From a checkpoint of a small mixture-of-experts model trained on Wikipedia.
Experts: 80 experts in each of 11 layers, 64 SwiGLU neurons an expert, a sigmoid router, a shared expert of 128 neurons.
Training: a variant of Adam for the experts, 322M tokens, 4911 steps.
Below are experts of layer 9 (counted from 0) of a mixture-of-experts language model. Rows are named router (the router's row for the expert), down (a neuron's output weights, with its number) and show model dimensions 0-255. Each number is 128 + 24 x the weight over its row's rms, rounded and kept within 0 to 255. Numbers have three digits each.
After each expert's rows: "raises" lists some tokens whose logits its average output raises strongly, later layers aside. This comes from a sample of Wikipedia text that the model never trained on.

# expert 14
router:136103136119115155124136123109181101116144103141175128141154102134137112123093165128120117087141121136094127104160123101118103170121146109082070114118140126128116082122080074133101148104162156174146128129103142128131119152153128106133153107137167158119188100170143110123115140096110128185149144158118146144120129123141088143129112108129162165120111149097160127117143101140120135140145119111114115120094109154163128153134142139153126173105127093098105099125110087121156122163132110145111129154115150119129141113142109121092099109158126136154098132138146114082112140084135157103149115156139098122134104129072146121113170118085158103126147101112123084109142124066127133084109137136159169142151175152120103130145137119141136086114129178097128135126127088159157162114191103
down0:116129144147115146130117159119147097124139154146130103172106143125124121169121133106128163090149130115151140107147095138092140100131135180110088134137142128150127109104106159114158121111152110188168147109118113124116125081090110143124148146115149163120098124105188135151130164142075135082126092133143141123109133140146152149105115155113102166153183101127146158174152109089149144131124180110121150143148124152173120152091109144158139147138140163134116150113115151136101130091102145153117133189110142101144128140100106101101115137085094082156136103137129118158136152139139172117150135146129109094089176140119152084118075158141126153090136141195113135098141100129107107151110149150166102116093099110113120150136133131163128125113121116098093131117087145128094125139150150
raises: "The", "|", "==", "===", "In", "-"

# expert 33
router:128130130106142117122130157106120112109170157147152151149092142117110149139145166121135114092165084090087146096142142103119112145111177161112095075118146143120140094165121119120086122118133124131121099123128160123149118124121138105154138168153133142104155107163107123150121159140113094169138138146147142114128128094156164119110140125122142157151149150112109107134106123133154128157169142107089149148121112124187119161110119122152135150139153120110153117113096132153162137185152142162120147158159134143130137135138138139109162165174138091160141104148119171111105152131125176091141113093114125099125152116059143137100137153110151127183136118128111121113125117117108123124073142111168170127166113177134092097175145116158169109159129137147137087117143074154133157082152093
down0:110128144158155107150156156112107095121135082130088147152139110146076133152091109079167149122105115175102126165125102109131151096085133142155155139109130113096105130191141160162127146148111137106162103113106164126129107126144068128112101109132124103119146124159095142091173115152153126091151132155099132075137127154130104104153079148131144142070139136134146074160091163128116125128129179141080115154151123137108111133100129130114163108095131123119084120142129128152100103125127165120083145110125130120143151185088131148144127110106121132146165139110130103118138127143101113116133103162129158137114123167094129106119139095143097135108139127174136147144101128134146111113105130103142101103178130136151123133125150113102112096146111133119148182080139173167119129109103111
raises: " and", " in", "\n", " (", "-", ":"

# expert 63
router:139108129065111140101142136093151120101148123164161123124102116117138138144116149104120087113133108105105129137117115111102114132119173140096067093122154121130117086140120113139092140161158154144133104137109144123157151147142148122129116127138128139105177130179114107131137154078129139184126159152155161120124116111141115169148107128136139126140124167132127121117111113139129114154139140122133140115106130085153120104076120133164138125108137089109167086153118091148173138154140113133110111143149165127082138107178128143098109115171098160131115081128099122092120105119108150085129132175136114080156144106128101138073188089132149100117113110130119116085154121135111143070133114137130132126146184145150143141152125145139117112114147127131097084113139077139172178132179166
down0:123144118094109132169129128130138130134110170176109165123120143121142133122138104109123165145097164128156125116179126111106131132116127106128149119104196169151147102125101103159096158175106079138117097101115122133149140109145121116133122115143143143129103143141136096144152134125138091108147139133129157100135127136109125120161121140118108130079121097178111132118147134173095165107111125126151121184166142156119089128158126143088125145141131162109106130146141120149127144125125149139175161138128140104099124136113097082122162093107134120162154172127123113163121126144133158112128176064143134139118133126115164130147066169115180147131126115118131110175119168156163127105103138176148156090108130162114154122134139115139169121096170112115136138069138050135086109123130112
raises: "A", "N", "C", "B", "O", "L"

# expert 70
router:134110127114131140128123141092127112116137109147125144146122121115134128104106178101121122109154119092089157142149097098107121170124169196122087068117162083114131092101079102143103179133162173138124113111084147118147137136154152099136126137160140123131163122163143087127122152118096122203133148155172153079107113094151102129124111090104144135146090133117123142119124094135145130137138101125128142133142147117174114134094142114128128140103144104087161083112133109147164146172107130138119113149144157138096114096152151152106102103176116141155117094137118110123112147102111143106127131149117104068154142111118127128107171098107168107100135131140110097104153107112105145102113137118114129135160177162146098115113103138160115092119150140149125109120119099132161166117182140
down0:104105143087191135121137122143156122124181095142158115147119119104154120153107132109161102148158141123159152130175149174105138146129163119115111118115091143105183108145118071144085141126132125143128085092126156173137130143084106091129104127158123094124130137082129128082116184133095137144138109114090139154130126127116113091154148158110137117156118145128138111094150118122118108162101128092153140114133125104122114136105141138147157125128147103130129109105143132102150154133144146146074100115111137128120146153145105123143162129161127156112113153156115172125133139141120165174106121054136135136126097128077145139120103146123092116157107112133138122108164102091125096135138139128083162104163124117152072145117115131103101174128142139139156102102088063152126154102150168
raises: "\n", "The", "In", "|", "A", "-"

# expert 27
router:143117109152108131133141111098117098118144130160135150094114127157117106130157130077119118099131094108109132127134110134123109114139198178104067065128184144115151138144128111119071156128130120146101111114125129127157138146141156095162169122166182134132140095181126123118169130124132082215147133136131140102108105105121165146098125139154122175120129153127130075100122097101112116151172121118152116108125143134147143155109131121149131120111126126102117098096117124156133127183123108117116135164145172138118134139159113112102132158155139112140131135156101110091131118119117145113156127085129110129104113110106167142133147118088115100142110137132136115094109135143138150126141130131140158137161101135177092124154116135130133111153125135127069113100140063148151165094190129
down0:075148113200173154101136110123154147127117122165123119153116140106110103130132140121122132162110155118146138126132164148116097119112116133063095100076135166153121104119138115128110130137107103146128139132144094133168116148098153136078103168119154109139124122136118129088153100098127104159118155136161093168130120106172098109161117171145146090121129099153144077122114118126138132105070137136131158116108071124103125153142104121133101108157115145128096138158133120177118172143125146110155123144086137125142113111136123147121152103157144132092133145130073155134174117090132144131110132117121098110085118101139133138170098141153106123166129108137096090160151131132123149132105083095122141121089163112136140126128107133095141116095085125112100059131101088127156142149136167
raises: " and", " in", " with", " re", "."

# expert 46
router:138084147124114137120115112137143104100148129164110121122100142118134084128142132100109131130119139077135140136129104123128117204153196144127114112107135107137181110166118105119081148117154106137148133130050115162177118126156167110099143125146127124110172127153149132112130150116126129190150104179130120109106123121144130145144148106117145118153120153115163139112091189108105130159142154141124131123147156074142113099133119133148084151127138104083149123135097120151122109121171123139095111162135199133125127114110119144113142131143115096156103131143134132086129143121122128107180108073108107130134144142099135134132121120161142115146127142112139122107175129116109120131129133132149152120137147129126116141149111149116109083123118143104123110122125000113163124121136154
down0:129113122110114109111159087104088131160126124098136183126124152158140129130098133106124158123117128095163062168082117167108182169119118139127145104121124091135094120099098158154095154134117112129138132147118112095103165110134107103108139087115123104104122149123130137152118135110166116126122111141132129115138101202128109092181123144128152070111157153131135109117115100130116119126091083089162151117093149139155117182126161167144147129116139131170135101151127113112164153136143144082135145137100152149105109107163142120144138158114138164146132158149128182118150125171131123142104162095121115119131123128126087087110113139117067125112087121132080146106164133151144104122136082095110151116126096137107101135111131120134137127131089165102137161160117140128098156167128142
raises: "ful", " common", " than", "ent", "arm", "ence"

# expert 38
router:135129117113067144117114146109163067124173124145114114135125148113137115130119135128141141104131160078120173140140102144113113155114167141121132082136137140094134083155101106110086174101169139131110147151061148146208109131148136102120127125132134129095203117176147138138140177107143113177181116153125121077124139098115155130135107082128129145129154139147123120114083159149133128150168135114136108106149135128154083155105131145141119116136117123102136106137131089125162102158149124114118154164139108145115120080152125114132133135127138105167118111147109134122084133109111143081170118074130092126129103109112144141118137135113104123136147121142157123070151128114156134127124152081106133153142140136144124126126096121128115090115124104134103110117120064126183140118155126
down0:158116144099141151132125137147147116091093146080132151083145132150128115130160103112139072131109157092086133108112147105123104131145132131123167114166115079105164096111202116130147154125173119164141121103154121151100118148118166140160115097136133126099130157086140153141105162096130153153136144096161146143109192159132107094212123144124129137147140121116107122117128151149153087117137138117100101141111124112116122159128151161091147128116126133144135136136153116177148109136134146145138103144118091131150147100121090132109152171094149082155143143124110138140120134136157139132105140123088107092094072159116141173127136138136132125080153175122106118133149163124109125134109147107090153152095115130101136117134119111123129080132125100120108169111130075137146135113148067
raises: "way", "my", "ants"

# expert 43
router:115128104139140155101145108116128091081128162120126103158105146098155129098118156121157137124119142090104135119145130120118087199141207148094059098122155130127140078111108127147081110107167153135170118150140117116145143133148124148120161141151166142133173102135143094136128137105102080196144117177142151148114086139151149119135110116119133138144142114139147126103093135132153124138141124135101155149127106109179116153157158163142130123162135109124149072103128112134143138147141173142119113166122177146125123099157120146137142136149098102146146128172116132073108142129121148123127139113124111139135126139107097160117138110167150117129133117124094138090132110095117164131068142141156149148156097160118068159149133158143134129152108146105133093137130089137148156101145119
down0:083155089105138159165129125121171113160101163148133110113111116080114141153139112103160099074138167111144129091130140113154123128141151134108116125130113093146110126134105153063113121176160139117108130061168154107138105147113106171137114141133160127151114094164109098122106127135142172082126175115119145103133113109121091098133106090130088127156112109145128118131101064146150121122121137138138116148100137101098116119121142132142136117146069158166108134121100111137093147131126182148123104122175144078133098118135099110093114143129110114113140100134084129128142143138156143186088113123111136131149090105135161137110142129123104151131137138140095127151106144144118136133156097149150174166074081157134147131153112138092098087113154175130140117137139150124143124097130124
raises: "-", "st", "min"

# expert 65
router:138083129116134124145098151121132097120128163147137125127089113112128110118140160115120097142103127077115131095119119138130109197156176119113090105126142121149146112108135098142092172107157129127149121121136116136168135108152130115120133166115119147120163134134151091128126147134117129234129129149146118177103102127153103143165135120107147131180107156086143145095097163126147136134136136118120114134112165061128154113130124120150079137100105104087143103131127114166120128160166125139105094167126156106140122077095123127122158137133108102135126128172125120065105147134153121114143121068086120123146140143113127108162160125156160082125128155128127108117142146112101152138091116105160154124150131136142128157150135151121109114137131144111146123123137035116157150127169136
down0:155143117133141097093190119109144150116141119166129122127180088093101135114128159141109100076109096137108157114120118124116125163136144180100124129144150142159143155118142109121087129118132149102139125110147103101098120142150136110122117152091094106128082109065073156122125132204138158125083146110168099155152069130082108117110133126112142133135087166142130122106098081129186135112151104142147151105093138134155097135119137143128149123117121142147111111148093135117153155156154124135154124157157100128137142123151113101096131098161135162134126136137099140154118144140129136143096103108117137161105088156132116150141093117104105104140134144144117122130106160152152144131156123195079069174132097156093099102149154122126140118140168144134136119109146138135147130157118131
raises: "ars", "old", "ran"

# expert 67
router:138120125114087135140122132099116102096116138140148127128127135140142120110125114092136151102096136088103164101123106138111148112083184161092101090090165148124128088116073085133098161129128135110136131134091120123150110114151159124130110145140147087126139102132123100159171159115109075167169140130128141099105100143128143131113099118115130134145130153160128108106149140112137167190111107121148119155110137130147128134152149083091122147135125077118147125099145139160137148184147134164108107142101166154069145100119115138096131157152117084133143167138107144128115167109117124103096123094112095124101187083121114129118161107082134120147153108123122123103126133142095145095116156109116133154149136164118102102119107138109120128137132123159123093100125055137136165066139100
down0:086160142189121113108142076122108128171138113105144116125181152101137127120101110112114115095115117150132160201076163161165172097129121135168170132153148113174100127125145113143124157100125120138112107127125113111116165179145132119126114119109132146123152102147133140105161131111135158130175113103126117135159126118167165127148160116156116112110151088097133139127147075151086088133122132159168154143060119130109109154138108130132120106128108139105119132138156112119116124175115094107117116131166112092187109152147117147068127107152107095140151086152149157120151145139141084095118131116141154135120115091157148147140131124127127111079145104132137138141134117166127109158160137117121089167131145134117153124156165116102144095113136142109089102104133150103146116161114142
raises: "-", " a", " "

# expert 5
router:116124139118097134120147131111121120124107164162138130123102106128140094118124118131119135126131157100146124112119115129138112135127162146146089087102160160172081093109102078108105159090175143137141085177098156127181139125139138130162159165174141149123143091129118136130137153115094131144134149154139144100099104112112109127166123117125141127142139127126156097106157117103144159142133116103121122113120153093132139136138138125140138133119143095053137075110125107135139130175120175158137103154139132102109166087142126126089094126128102141146129094146131168129101171104143165144133161116122096120158151108119127159107154109098172125162148129132098153078127114127136151112132166112142089139163151152150150176150128191133124134134136162096119111089091079139152167110193146
down0:098105150134189149146135135157092113118123168136151155170132125175095145137115148139107113126102085119130151109128136134143120112113116087128114101094134138125112116110122203137107164115115100122130143108138163114117128169134137123128100116147084104151140118169141057137172085162145102177141146129108089160148169120135097088138140140166158129090154095113116173114117147175120154134130126168143102091125109117144114131127106120136085136164121138161137145125135129121144126091160157111147133137079111083133142140117127130111149146112100139143081141110133155108107130149142120125171116171106112143106134112181123114128089154107132124102152105126119096136165089126135120131099100157172154119140156114080201128115129132130146148131114134124120120188127091161130106140117143
raises: "\n", " and", " he", " but", " \"", " however"

# expert 40
router:097121140104106136134122183154129138092145146146117124137123085126140135119108149099111109125150091131135162141156120139114106107120165154085118091103150137093137115131132092130029166142122096117100090152102136127144133131139120107116129126141124140121173129123095127144109164120136136181141137117131138122130081142158149094166097116083118160121144124118127082108159119145116128156151125115108128107121123113137122135106122146164135141123121089124120114143135097152167121162147105162129141183106139122113118124103119109117176121136102118161127144162102121090116150119149157091174125103138111105147123136126099170078174139176149098177119140134128137133122087123117166109108124119147130177143139131138117121144169118154167111144161118123115135112129077191141195068163130
down0:087137142134130111104124139143128134204100104092172143117136090098099126132135120142130164105083155103151108161120169108117133168123132120115087127103150194107138125126131116157109146113144134105107066112133159098094109191082133139141109126132144092104147145105111198130144128119129134190115131100161107151129120137154118126135097146147168146100174144143090125139172159131089127106144093149151117119155137108093120106153125134117133107125088120173122135150123115123123129132113060115124107111115073118150103159144119102137173119125118145141158107166096124118128156143148087131104146068163138134136116137114122159138134121157125129145142139151143118129120138108138145115170115186103098144163153113126139148141141136111140137154120142154140140175133113165146144115153093
raises: " (", " with", " of", "(", ".", " as"